config.toml
d_model = 512
d_expert = 64
d_shared_expert = 0
activation = "swiglu"
moe_layers = [1, 2, 3, 4, 5, 6, 7, 8, 9, 10, 11, 12, 13]
router_score = "softmax"
routed_scale = 2.5
balance_loss = 0.00012
init_std_router = 0.0315
norm_eps = 1e-05
lr = 0.0083
batch_tokens = [65536, 131072, 262144]
train_tokens = 651400000
dataset = "wikipedia_en"
Below are experts of layer 2 (counted from 0) of a mixture-of-experts language model. Rows are named gate (a neuron's input weights, with its number), up (a neuron's input weights, with its number), down (a neuron's output weights, with its number) and show model dimensions 0-63. Each number is 128 + 24 x the weight over its row's rms, rounded and kept within 0 to 255.
Before each expert's rows: "gets" lists some tokens that make up at least twice as much of what it gets as of all text. This comes from a sample of Wikipedia text that the model never trained on. Tokens count by the router's weight.

# expert 18
gets: "s", "==", "===", " ==", " ===", "es"
gate0 [ 98 142 153 139 194 155 159 142 121  89 130  75 162 150 105 131 160 112 143 104  98 119 112 160 185 123 122 128 141  73  97 120 154  90 125 149 129 134 163 113 111 132 100 101 145 101 126 159 151 135 105 137 148 106  96 130 125  89 120 147 122 104 126 130]
up0 [163 152 107 132 127 133  93  95  84 119 153 133 149 129 156 148  93 146 124 122 124 164 102 104 115 139 122 122 117 151 102 101 132 117 131 144 149 107 139 112 144 103 126 168 154 107 163 155 152 186 104 135 117 133 134 107  99 122  87 173 134 152  86 130]
down0 [113 131 148 130 114 150 114  97 106 101 117 149 121 128 142 103 110 152 116 115 142 129 145  95 146 107 125  78 100 175  99  91 114 144 107 133 112 124 101 114 142 178 107 156  93 111 113 150 137 123 123  89 130 110 108 109 103 122 148 115 116 116 119  96]
gate1 [157 114 136 143 150 137 131 138 197 119  99 131 111 128 136 115  85 139 149 164 184 132 140 138 185 135  69 152 127 127 141 121 133 144 111 104 119 115 159 122 134 126 156 123 120 124 123 133 159 125  93 169 114 105 143  76 111 134 154 143 102 125 117 128]
up1 [110 135 133 166 119 115 159 128 129 116  99 134 144 104 121 112 135 162 139  73 149 108 181 137 141 136 129 171 140 129 162 119 116 105 136 164 138 109 124 124 115 141  89 101 133 142 122 145 175 131 127 161 150 126 131 105 108 129 144 122 117 126 151 149]
down1 [ 77 121 127 137 164 127 129 104 135 111 128 134 147  57 120 160  84 171  81 100 143 143 155  94 123 136 104 106  78 111 114 107 156 116 129 128 134 115 101 146 132 127 147 106 142 142 136 123 119 138 117 141 102 142 137 126 118 112  85 102 152 145 158 146]
gate2 [122 128  87 136  78 155 137 130 142 153 115 157 157 112 151 103 125 144 140 146 154 121 155 132 103 194 173  97 134 120 120 101 178  89 119  90 146  99 140 117 139 122 156 113 112 161 133  73 121 115 106 136 140 137 121 158 135 100 128  78 139 122 135  96]
up2 [ 98 155 121 100 118 104 128 117 126 132 162 113  90 102  98 122 133 129 151 131  75 116 146 143 147 112 120 130 133 133 108 120 114 118 120 109 111 166 155 110 135 139  96  99 122 147 143 131 108 191 150 130 181 122  67  90 129 153 159 123 114 135 121 117]
down2 [146 159 178 142 111 119 129 192 123 133 133  98 139 115 145 137 153 138 134 124 150  70 124  95 149 149 138  89 145 131 141 136 141 146 116 111 167 133 106 133 149 105 154 119  81  47 178 120 163 129  87 129 153 113 115  57 163 131 132 132 120 123 138  97]
gate3 [ 94 190 128 131 155 120 140 148 113 116 128  69 127 116 123 123 162 125 129 101 100 118 143 115 183 134 108  81 138 137 105 110 106 161 143 118 136 149 125 162 161 126 114 121 140 134 133 104  78 117 112 114 125 128 137 117 122 156 105 139 138 114 141 112]
up3 [139  96 131 130 132 126 171 125 170 179 138 144 118 118 132 119  77 141 117 104 161 145 176 139 155 111 145 149 159 114 127 141 130  97 142  86  83 210 163 120 134 125 102 137 121 149 138 123  66 156 164 100 104 137 141 143 101 132  67  99 132 200 153 124]
down3 [103 112 157 149 178 116 133  76 159 119 110 131 106 125 143  99 106 112  79 111 165 127 126 135 151 111 190 122 136 153 107 120 144 129 176 139 126 120 110 126 105 135 148  99 122 155 148 180 136 115 156 126 115 133 123 122 167 146 123 114 107 173 117 146]

# expert 58
gets: "s", " \"", " years", " life", " art", " days"
gate0 [125  85  86 153  94 182 120 150  87 128 148 141 125 146 134 125 130 122 139 128 153 130  95 146  96 149 156 123 144 146 155 125 194 172  95 160 145 128 129 124 140 106  97 121  88 117 170 119  93 119 108 161 148 144 109 126 100 106 131 153 111 131 103 117]
up0 [120 127 124 145 133  91 125 138 128 109 109 119 126  88 112 134 105 113 100 156 101 135 108 134  92 142 126 135 124  89 104 197 103  91 160 155 135 126 109  87 112  98 111 138 126 130  85 138 124 117 109 102 118  91 125 165 154 116 145 120 109 161 153 107]
down0 [109  84 104 162 180 142  66 141 139 163 130 123 139 127 121 139 129 168 173 105 141 146 129 159 141 158 168  90 131 147 123 107 136 160  96 101 142 140 160 136 117 146 157 120 121 139  82  91 174  88 162 114 152 153 122 129 123 111  98 113  89 116  86 155]
gate1 [113 122 119  95 151  90 157 127 154 122 123 140 149 109 133 104 118 109 129 111 140 157 117 130 127 129  92 156 107  93 128 151  95  90 123 114 132 125 126 121 131  97 120 123 150 152 122 115  97 127 161 136 104 128  96  36 151 172 104 124  84 135 125  90]
up1 [118 129 146 102 145 144 131 134 114 139  86 114 136 125 111 154 127 113  93 111 130 130  76 161 143 121 173  71 166 151  97 158 150 117 109  81 135 149 128 138 130 124 118 133 150 148 167 145 182 137 173  86 109 103 149 125 124 117 152 111 122 115 154 136]
down1 [149 163 111 102  99 166 115  80 111 107 163 137 131 157 131 103 142 160 113 136 101 121 163  84 175 120 130 121 166 124 113 159 123  88 139 112 114 134 148 125 154 157 137 119 117 127 164 136 128 143 109 105 119 125 101 148 101 158 127 119 148 125 124 136]
gate2 [117 159 130 111 128 125 152 123  97 121 120  96 107 126 116 121 136 129 115 142 110 145 154 134 156 148 121 113 151 124 155 140 121 105 146 147  86 147  91 119 122  92 157 124  81 114 139 107 118 109 128  90 146 108  98 120 135 148  97 137 127 168 198 169]
up2 [125 123 126 127 120 149 127 136 143 124 144  77 150 119 135 131 122 133 138 129 121 145 164  79 118 154 158 130 109 111 155 159 146 158  93 142 145 145 161 120 129 128 125 124 127 157 116 171 100 117 181 120 137 152 109 114 122 129 176 147 113 124  82 136]
down2 [137 121 129 130 121 120  98 129 115 140 151 112 123 131  82 164 145 132 140 132  92 105 124 133 186 115 120 122 107 120 107 100 103 183 121 131 173 128 135 113 114  95 152 163 117 187 139 117 180 133 163 120 140 142 171  92 128 112 127 131  78 139 115 148]
gate3 [116 120 128  95  79 117 147 133 123 113 100  99 133 145 154 106 117 125 117 151 183 137 139 155 150 119 170 166 151 128 143 107 100  88 162 120  96 108 116 126 146 107  73  99 101  64 118 145 163 150 107 158 139 132 150 120 141 133  91  92 129 104 158 117]
up3 [154 132 172 147 102 162 114 119  96 145 151 164 131 108 115 122 160 124 103 127 141 102  99 115 172 125 130 136 134 138 157  98 169 133 118 117 121  94 110 135 142 119  93 167 145 121 120  90 147 143 150 135 136 112 130 130 107 154 175 169 129 153 111 109]
down3 [129 149 112 127 166 137 142  85  63 149  82 122 165  99 124 148 132 140 111 110 101 143 154 160 157 129 112 159 130 115  95 186 127 187 119 101  94 157  66 117 137 163 117 132 106 130 116 125 144 133 125 117 147 105 119 128 111 145 150 147 129  97 123 118]

# expert 29
gets: " is", " was", " had", " has", " have", " also"
gate0 [148 130  89 123 142 108 122 122 120 130 103 133 182 130  97 113  96 137 165 142 133 130 121  88 152 140 115 157 125 114 148 109 120 109 106 125 114 140 138 175 137 120 136 134 113 177 124 113 111 157 156 146 159 137 102 158 149 153 108 134 130 124 150 166]
up0 [110 159  98 175 103 128 100 139 128 105 119 202 175 139 118 146 116 146 132  95 145  91 129 140  81 137 128 118 139 123 117 162 133 144 114 171 162 132 131 116 136 125  89  89 100  87 106 110 124 146 140 123 102 129 140 129 145 154 157 115  99 133 173 141]
down0 [116 136 119  88 131 164 129 115 131 108 139 135 144 108 137 105 115 139  64  79 143 111  88 137 131 127 119 104 147  96 121 134 130 154 128 138 120 187 116  95 134  93 124 157 123  80 122 102 120 134  84 143 115 163 130 158 146  86 147 155 102 120 111 171]
gate1 [116 121 134 114 127 131 121  98  74 124 125 149 122  88 149 121 149 145 153 161 152 125 125  66 118  69 134  94 106 114 119 140 144 132 127 128 131 155 148 106 111  80 124 141 116 144  82 106 155  95 127 127 156  96 112 176 136 140 116 150 129 137 129 188]
up1 [147 104  74 111 138  96 146 115  84 124  95 160 114 116 101 110 133 136 123 111 146 134 136  96 149 110 130 112 127 112  99 147 148 125 155 137 120 111 143 127 118 127 182 164 125 177 133  64 149 155 138 115 179 149 122 128 129  94 115 156 148 141 143 136]
down1 [102 151 133 116 108 150 142  92 119 103 144 160 171  94 117 118  93 119 115 137 158 153 169 161 139 151 130 115 136 149 101 141  97 108 105 147 105  89 176 151 137 125 124 152 121 125  82 138 130 126 104 164  86 130 124 111 138 110 121 147 147 127 139 146]
gate2 [127 189  79 122 139 183 134 113 130 133 120 166 144 141 115 151 118 111 120 122 138 107  90 145 140 119 100 121 154 105 114 110 150 146 117 175 116 164 144 191 142  96 117 128 122 108 173 121 119 138 127  79 108 148 122 128 104 147 137  95 124 132 137 130]
up2 [102 164 123 101 116 149 131  92 178 147 125 154 128 128 108 148 121 132 124 155 165 126 123 114 173 143 111 144 136 128 137 137 170  57 147 142 106 169  95 111 107 139 145 128 104 131 155 128 164 145 109 123  77  83 153 126 179  90  96 105 164 167 138 116]
down2 [147 167 138 102 151 138 108 141 124 143 108 148 117 125 104 156  97 138 142  96 136 113 114 107 105 129 116 130 120  92 140 122 175 148 129  84 156 143  96 149 148 136 120 150  94  78 125 167  70 132 147  98 162 120 130 108 108 121 137  99 143 131 156 143]
gate3 [127 133 117 122 154 121 132 124 124 172 151 112 106 152 138 158 134  81 115 123 127 132 127 111 155 160 151 149 134  65  99 121 108 119  81 132 155 146 107 152 130 108  78 108 164 148 158 124 127 144 113 136 140  80 152 151 150 133 129 102 149 161 160 107]
up3 [141 105 111 112  71 106 144 107 171 132 144 109 183 156 119 123 172 124 153 121 142 118 157 131 136 164 141 141 132 175 145 133  95 127  96 147  76  86 122 158 137 135 123 139  92 149 128 120 133 131 167 136 103 127 137 116 143 151 130 126 124 152 181 126]
down3 [134 108 113 141 134 121 134 119 131  94 122 157  94 107 143 107 118 131 155 146  85 101 103  98 112 108 143 115  81 130 136 131  85 204 113 147 154 205 149 127 149 132 118 144 150 128 118 122 127 141 125 160 128  75 138 116 164 112 147 100 125 149 146 172]

# expert 56
gets: "\n", ".", ").", "\".", ".\"", " well"
gate0 [121 121 181 108 146 136 154 122 145  96 135  62 145  88 121 183 135 148  94  95 108 143  97 126 129 126 114 137 135 121  99 137 159 153  94 111 107 144 145 124 103 129 127 162 116 124  94 165 143 145 137 114 129 148 105 138 110 140 110 100 104  89  80 142]
up0 [129 143 120 133  83 127 116 106 140 189 132 147 104 110 111 134 112 141  85 127 144 125 145  94  74 136 104 119 120 169 137 121 187 114  84 135  61 128 144 118 107 135 112 129 115 105 121 129 107 166 153  91 125 140 145 190 119 111 114 121 114 185 136 100]
down0 [105 147 136  96  79  94 150  71 143 120 142 183  94 128 141 119 155  84 167 125 135 130 118 106 150 143 151  93 133 142 116 138 133 154  93 108 168 113 115 137 116 112 145 130 108 117 128 109 166 144 137 114 144 122 183 147 136 127 128 129 164 155 131 152]
gate1 [148 153 153 129  99  90  88 132 128 132 119 147 131  88 126 138 123 108 158 104 124 150  81 132 146 158 101 135 138  95 125 108 124 139 158 113 141 140 127 114 169 152 147 117 122 120 138 104 178 191  84 158  86 152  95 122 168 129 152 163 116 125 124 168]
up1 [122  86 136 141 114 126 138  99 150 140 169  87 120 116 138 106 145 107 109 147  57 114  85 153 116 157 139 148 112 116 114 201 122 135 110 108 125 161  91 113 106 112 138 129 126 147 130 126  92  82 174 101 146  88 171 117  92 122  90 123 123 120 137 110]
down1 [113  75 133 121 165 195 118  91 174 135 197 140 119 126 127 108 126 101 114 134 147 115  90 160 115 164 127 130 139 115 129 153 114 105 155  75 149 148 150 154 108  91 126 146 133 106 135  78 144 117 158  98 127 142 117 168 107 125 149 113 127 132 108 124]
gate2 [141 140 152 139 120 133 159 128 119 123 129 104 165 110 167 138 136 156 104  99 151  79 134 117 147 155 137 151 108 118  95 114 120 120 122 148 104 134 121 128 125 128 131  97  87 137 144 190 149 145 139 117  88  88 141 175 145 138 154 165 129 177 153 103]
up2 [176 114 141 138 150  93 104 149 153 128 138 138 173 126  96 152 124 133 144 130  96 132 152 120 158 105 126 145  88 130 115 131 117  61 129 131 119 101 127 147 138 106 170 156  90 149 129 137 117 117 135 117 163 166 128 122 173 126  92 151 106 130  84 122]
down2 [135 102 133  98 134 168 135 111 179 139 154  87 121 105 110 123 172 118  76 133 142 123 168 150  95 131 106 117 162 100 119 103 153 135 128 131 103 132 144 130 148  99  89  92 106 100 133 123  79  96  92 158 144 144  96 122 137 161 104 128 129 109 149 128]
gate3 [109 137 115 127 156 125 153 117 144 138 132 106 135 153 114 160  98 163 145 142 175 135 182 123 150  92 151 120 128 123 154 182 138 123 189 115 142 156 117 133 159 156 141 144 152  65 115 118 149 127 142 145 129 163 150 114 159 101  95 119 147 124 150 161]
up3 [ 98 110 107 144 119 164 148 120 115 110 107 144 162 171 149 128 101 122 138 136 147 136 115 138 157 112 133 143 127 134 152 123 190 122 100 132 114 105 131 151 120 118 126 143 158 118 168 123 133 126 162 142 150 115 124  98 158 151 154 115 100 147 153 142]
down3 [130 136 155  88 108 138 157 118 121  81 107 151 118 125 189 135 130 131 123 133 103 135 134 132 149 102 130 128 155 108 135 107 100 103 116 109 117 119 176 104 113  86 139 147 132 133 129 120 122 122 135 149 152 106 161 153 116 156 100 151 111 110 154 123]

# expert 60
gets: "'", "’", "ed", " his", " born", "ing"
gate0 [148 155 139 115 115 150 156 138 102 136 115 132 135 169 115 106 158 111  84 115 171 131 160 143 128 128 148 109 137 191 133 149 105 137 125 145 122 121  83 112 129 152 128 120 108  99 111 168 121  89 146 107  95 149 145 130 140 145 178 159 153 144 127 119]
up0 [128 121  84  84 113 151 145 157 187 142  75 129 105 117  91 123 124 139 104 134 131 127 103 104 131 153 158 121 120  95 111  90 136 158 126 144 113 136 178 113 139 112 106 123 185 140 131 148 133 149 141 129  74 102 163 124  84 102 108 112  78 136  87 172]
down0 [121 146 115 115 172 152 118 156 104 103 128 122 121 107 114  91 134 116 146  96 117 104 123 129 141 141 153 118  79 114 109 158 128 137 100 157 163 130 146 144 147 182 121 142 130 107 157 118  73 169  83 124 102 154  82 127 101 138 130 106 118 132 121 119]
gate1 [122 137 122  98 105 149  76 114 117 141 102 151 161 124 162 106 162 151 139  97 133 112 113 116 123 122 130 101 145 122 120 115 125 185 133 105  98 108  66 135 105 139 105 101 127 140 104 148  84  79 136 143 106 114 149 123 113 139 152 122 122 157 129 136]
up1 [130 110 176 155 136 102 125 157 102 154 148 131 124 158 127 159 101 157 143  82 127  98 143 148 133 154 129 146  79 128 162 122 122 116 118 108 136 129 140 149 151 117 117 180 117 142 127 123  88 152 146 140 131 142 144 181 151 123 145 131 178 111 161 129]
down1 [135 156 131 145 139 147 166 177 139  93 123  67 163 104 101 156 101 139 162 109  98 153 179 136 153 124 154 130 128 112 108  80 110 127 152 109 149 138 118 174 142 128 128 101 129 159 116 140 114 179 111 132 128 177 130 153 103 164 144 107 142 104 111 121]
gate2 [116 142 145 126 149 127 104 145 168 129 136  95 151 126 135 147 127 114 137 124 128 174 126 147 127 171 103 129 122 147 113  88 154 146 120 137 158 132 114  74 126 125 119  87 110 134  99 127 134 111 137 147 105 134 118 108 130 136 124 102 105 127 119 131]
up2 [111 180 124 148 135  87 120 137 139 125 144 151 149 117 151 121 126 109 106  94 124 118 127 129 166 155  78 113 149 136 173 123 134 138 107 119 110 110 118 110 170 101 104 115 132 137 128 152 125 131 166 126  89 143 122 148 139 172 106 131 137 141 136 131]
down2 [ 91 153 132 139 111 107 118 129 169 137 172 139 150 136 157 162 135 123 120 103 140 134 106 122 159 147  94 130 134  81 154 132 103 129 112 109 137 135 128 154 122 145 160 122 102  98 148 126 126 113 131 107  80 164 124  98 118 118 141 139 116 176 117 119]
gate3 [ 89 141 132 148 122 104 146 148  93 122  84 107 153 121 130 108 115  95  96 120  70 127  83 133 157 114 122 132  91 118  84 104  91 122 113 106 143  89 124 118 118 116 147 119 168 114  93  84 175 110 162  77 148 139 183 162 140 124 140 104 138  81 153 129]
up3 [105 124 127 177 184 174 138 130 103 133 102 149 138 102 135 106 144 128 120 136 107 151 162 134 179 142 122 100 150 102 119 138 142 171 152 129 148 161  98 104 132 167 128 139 129 108 139  85  82 120 163 159 113 154  82 131 144 123 133  98 144 155 159 122]
down3 [129 108 140  87 147 167 113 124 123 137 151  91 126 139 143  78 109 139 133 108 106 148 131 120 112 154 138  71 135 154 107  88 138 166 202 115 153 103 103 106 135 111 131 142 135 141 138 111 127 128 182 117 132 111 117 138 118  99 136 138 116 160 171 146]

# expert 46
gets: " (", " =", " [", "(", " \"", "\""
gate0 [107 142 145 131 146 160 132 109 157 109 124 124 147  99 122 156 165 153 139 131 164 122 120 100 105 127  99 113 117 122 114  86 137 163 145 117  89 121 129  74 124 145 133 124 169 130 100  97 133 124 127 134 132 136 140 144 137  99 137 109 123 163 108 123]
up0 [117 143 138 106 135 167  71  89 129 106 164 155 113 136 134  94  93 123 107 120 172 124  83 145 122 110 178 184 105 113 131 108 148 130 108 113 144 123 157 176 166 113 126 105 138 124 139 126 143 129 112 111 153 135 107  97 150 121 107 115 111 145 152 141]
down0 [133 139 107 123 133  84 119 169 109 103  94 131 138 166 155 147 146 134 133 108 129 158 177 169 165 151 130 126 136  85 151  87 157 126 120 115 144 149 137 110  72 112 134 125  94 137 111 160 120 172 112 110 168 185  77 147 132 121 122  88 188 110 129 107]
gate1 [110  95  93 118 145 142  98  90 126 162 158 114 150 145 127 117 113  90  77 153 110  98 130 146 145 108 151  99 103 143 143 152  99 109 130  91 127 113 121 110 157 141  81 115 141 136 112 126 124 136 120 138 138  97 145 141  63 122 160  95 101 144 120 139]
up1 [106 105 136 118 141  57  89 152 109  99 115 128 120 113 135  99  87 114 178 137 117 149  96 160 119 116 155 104 127 101 135 120 153 113  98 124 124 150 105  76 143 159 154 101 165 145 147  97  89 126 172 106 137 163 124 125 150 118 131 127 107 185 145 106]
down1 [120 117 133 146 145 143 130 132 148 104 156 112 127 191 157  97 111 159  98 150 107 162 125  85  85 172 123 148 139 153 138 158  97 127  99 163 144 100  96 138 152 139  72  89 118 154 140 138 135 164 142 100 126 110 158 123 165 136 121 119 108 145 108 166]
gate2 [ 88 130 143 128 122 148 137 134 139 128 113 177 104 123  89 178  82 104 130 117  90 134 100 141 179 118  61 158 160  99 144 128 119 113 124 130 152 147 139 175 102 103 151 148 124 103 114 143 103 176 127 136 140 145 136 110 154 124 129 125 125 132 103 135]
up2 [159 109 139 105 130 123 138  95 122 168 121 102 105  44 164  94 153 142 160 145 102 142 146 132 125 114 166 123  87 125  86 112 115 158 117  87 171 135 113 111 115 150 111 100 100 124 117  97 188 174 139 115 124 128 108 109  82  83 122 133  94 158 146 116]
down2 [146  81 120  86 167 116 138 110 122  93 134 171  43 136 129 103  92 167 120 136 115  80  95 145 115 150 101 116 152 127 162 118 166 175  97 134 145 125 123 141 115  90 149 118 118 134 156 123 131 122  99 102  94 170 174 160  60 136 153 132 134 115 164 125]
gate3 [129 146 112 151 112 143 130 154 131 138 102 158 128 164 124 115 177 121 150 149 158 126 151  87 165 109  92 109 172 142 116 110 113 129  99 123 105 120 119  81 150 174 132 138 149 113 113 146 131 126 134 107  95  98 138 130 153 116 137 141 122 123 172 108]
up3 [126 152 145 110 183  89 130 124 126  93 120 103  78 121 147 133 129 135 110  86 134 138 133 128 141 155 113 120 136  89 131 116 162 122 148 117 127 142 110 141 141  95 129 135 114 141  90 186 102 154 115 128 130 139  93 127 151 113 137 113 101 134 125 152]
down3 [108 139 134 101  91 143 118 152 133 150 124 132 159 141 124 144 118 134 148 114  68 139  97 103 128 109 145 123 117 117 119 133 138 137 111 136 134 152 107 118 133  98 139 183 132 111 103 108  95 118 109 117 128 159 122 124 125 182 138 122  89 171 129 137]

# expert 32
gets: "s", " km", "ing", "ation", " m", "m"
gate0 [ 95 101  80 104 141 105  93 171 100 124 105 123 123 100 110  83  76 163 134 166 140 163 114  86 132  86 177  78 104 143 139 132 154 123 130 106 126 149 176 115 107 127  97 128 140  95 134  69 143 125 110 102  94 128 115 146 132 105 124 143 143  77 144 112]
up0 [147 124  83 126 151 140 147 100 203 124  95 154 124 111 129 121 109 142 156 114  93 123 137 130  99 135 157 174 159 103 145 134 172  91 112 122 142 120 106 113 152 143 143 133 121 173 108 114  92 128 165 133 143  89 163 155 133 123 150  96 145 128 117 116]
down0 [108 132 118 146 131  97 116 112 134 142 120 101 143 129 120 158 123 126  96 111 112 152 118 122 159 162 127  80 122 176 109  97  99 137 125 130 137 152 140 128  97 166 111 171 124 140  98  83 181 135 182 144 130 119 113 150  71 148  75  94 137 124 124 134]
gate1 [157 125 170 141 115 100  97 130 120 123 146 140 166 152 130 135 100 163 136 155 139 146 130 152 114 105 164 102 102 156 131 116 166 126  72 127 111 134 119 155  89 153 132 165  76 129 126 127 132 181 129 110 111 182  83 147 107 121 109 139 108 126 128 116]
up1 [140 141 113 117 105  98 165 139 143 154 125 108 113  72 128 101 123 134 105 124 150 103 123 140 118 129 129 125 138 132 126 134 105 134 151 128  81 109 119 122 108 129 134 129 129 121 127 124 121 113 132 101 110 155 130 149 126 118 115 134 132 160  78 129]
down1 [127 109 132 141 124 187 145 143 163 130 122  81 125 129  85 171  77 124  93 132 140 130 137  88 139 150 117 119 132  93 155 139 151 157 124 109 125 120 154 117 162 115  94 153 136 111 192 121 120 122 108  67 117 188 151 157 115 134 100 143 138 135 148 128]
gate2 [127 141 132 120 114 141 115 116  93 137 137 120 117 167 153 129 118 115  92 101 140 166 153  99 164 110 146 118 142  90 117  91 128  96  79  98 115 165 165 108 124 125 123 120 108 123 169 121 137 153 137 109 145  94 149 122 131 195 151 141 179 106 148 114]
up2 [122 160 100 114 133 139 104 146 112 156 115 141 130 165 148 123 145 129 143 132 103 130 130 143 101 113 129 133 148 114 119 122 118 110 118 189 122 114 103 115 145  88 119 177 138 112 125  86 104 107 145 151 107 113 137  93 142 168 179 127 126 180 151 117]
down2 [120 130 167 106 142 131 132  99 141 130  94 107 141  99 146 113 138  79 119 118 146 143 118 178 146 131 161 125 138 126 144 115  76 153 153 124 142 143 153 115 134 133 142 112 122 137 105 115  96 140 151 129  85 121 141 153 164  86 102 123 112 151 121  79]
gate3 [150 107 107 174 143 107 135 132 104 141 110 140 121  76 180 165  90 134 120 141 113 168 163 158 160 143 125 125 126 141 159 159 122  71  68 119 137 154 122 143 160 141 140 124 147 146 124 100 140 148 142 115 127 105 133 152 128 140 110 122 102 132 109 131]
up3 [120 127 117  93 153 118  83 141 143  97 174 113 140 165  84 120 110 130 138 111 115  94 111 134 146 171 131 150 136 116 147 171 122 178  93 115 123  68 105 144 134 142 114 163 156 187 119 133 129 103  96 166 149 154 149 126 126 121 115 118  78 158 154 169]
down3 [136 116 124 143 156 125  89 111 120 169 125 122 136 146 117 117 113 122 102 106  98 146 127 122 132 115 136 131  99 143 118 192  69 131 190 127  92 121 126 132 131 143 101 145 122  79 136 145 156 137 132 126 150 113 164 116 108 131 164 143 117 146 159 131]

# expert 36
gets: " ", "c", "·", " (", "de", "ul"
gate0 [126 108 150 121  53  96 105 147 126 114 140 129 144  89 136 110 117 119 133 139 144  96 102 169 150 130 117 154 122 124 182  81  97 113 185 122 146  68 138 134  72 123  97  92  81 104 136 121 163  88 125 149 135 138 140 109 102 101 138 159 118 121 146 169]
up0 [138 156 116 133 147 153  65 142 120 115 141 135 119 144 130 131  93  98 115  89  89 126 111 100 131 119 126 152 113  96 152 114 145 178 163  91 160 121  90  71 123 120  84 122 152 110 154 147  93 146 125 135 142 118  67 135 163  90 150 135 120 142 154 136]
down0 [ 91 123 120 171 131 144 171  96 153 118 153 113 121 114 109 114 127 166  89  95 128 140  90 127 165 140 145 143 147 115 122 176 117 192 133 174 117 156 147 122 128 117 141 125 108 169 125  66 123 140  94 101 126 113 106 176 121 107 120 123  95 122 149 142]
gate1 [127 125  81 139 146 124 126 113 123 119 113 112 132 141 162 150 100  87 155 143 136 153 144 109 129 100 107 161 126 106 116 122  80 171 121  96 120  98 162 123 112 119 166 122 173 128 120 120 176 124 105 141 167 143 120 179 119 120 125 157 117 111 159 126]
up1 [148  86 130 117 136 150 148 140 137 118 161 107 118 150 105 123 114 109 133 110 136 113 126 136 106 138 131 145 115 110 116 112 161 124 137 139 100 124 143 134 137 129  70 125 135 110 107 103  76 159 118 176  94 107 102 114 187 111 142 139 137 140 145 101]
down1 [146 139  97 131 130 123 142 128 100 142 129 109 103 131 125 125 157  92 116  78  91 130 149 104 136 135 139 147 143 119 134 129 133 129 108 167 141 163 127 133 159 140 128  75 119 127 138 130 119 136 140 114 106 123 123 126  96 172  95  78 104 143  98 154]
gate2 [164 154 133 126 188 130 135 104 126 119 125 126 155 105 103 126 136  69 134 105 131 126 119 134 126 110 125 104 166 118 142 157 121  69 143  88 126  93 122 155 129 112 139 130 123 116 122 128 151 176 153 165 135 107 131  89 125 109 185  78 138 157 120 146]
up2 [123 140 117 162 128 122 125 126 150 121  64  97 114 123 157 142 131 144 145 130 150 152 139 168 158 122 101 125 146 147 115  95 136 109 100 112  95 122 127 164 161 150 178 102 142 106 107 136 162 169 120 123 108 106 129 150 144 139 127 100 187 170  98 140]
down2 [142 125 116  93 111 142 126 159 111 184 123 129 120 127 133 142 145 102 136 147 104 172  96 124 147  97 133  67 129  30 120 103 145  88 130 124 103 103 121 163 128 104 125 126 181 160 137 151 144 146 113 121 149 200  98 106 183  91 166  89 175 130 168 110]
gate3 [142  86 118 166 120 101 155 112  99 134 124 165  83 116 139 110 171 108 116 119 175 115 148 108 139 139  93 100 172 158 111 156 107 131 151 102 112 125 129 138 133 127 158 132  69 104 123  72 184 135 165 123 123 137 170 117 164 164 143 165 161 114 129 140]
up3 [125 147 118  89 111 113 157 121 113 114 146 137 101 135 162 124 149  88 149 115 131 158 145  85 115  95 173 132 106  87 139 120 107 114 107 137 152 124  95 140 152 174 143 152 136  84 101 109 128 108 130 164 143 128  96 149 117  96  94 146 137 122 127 129]
down3 [ 82 105  86 156 142 151 138 166 119 138  98  93 106  79 127 103 168 113 167 159 127 122 121 136 130  89 124 138 118  78  94 146 178 119 112 139 125 166  88 131  97 134  76 137 137 154 121 172  67  86  92  88 139  92 139 160 142  93 136 153  91  55 132  88]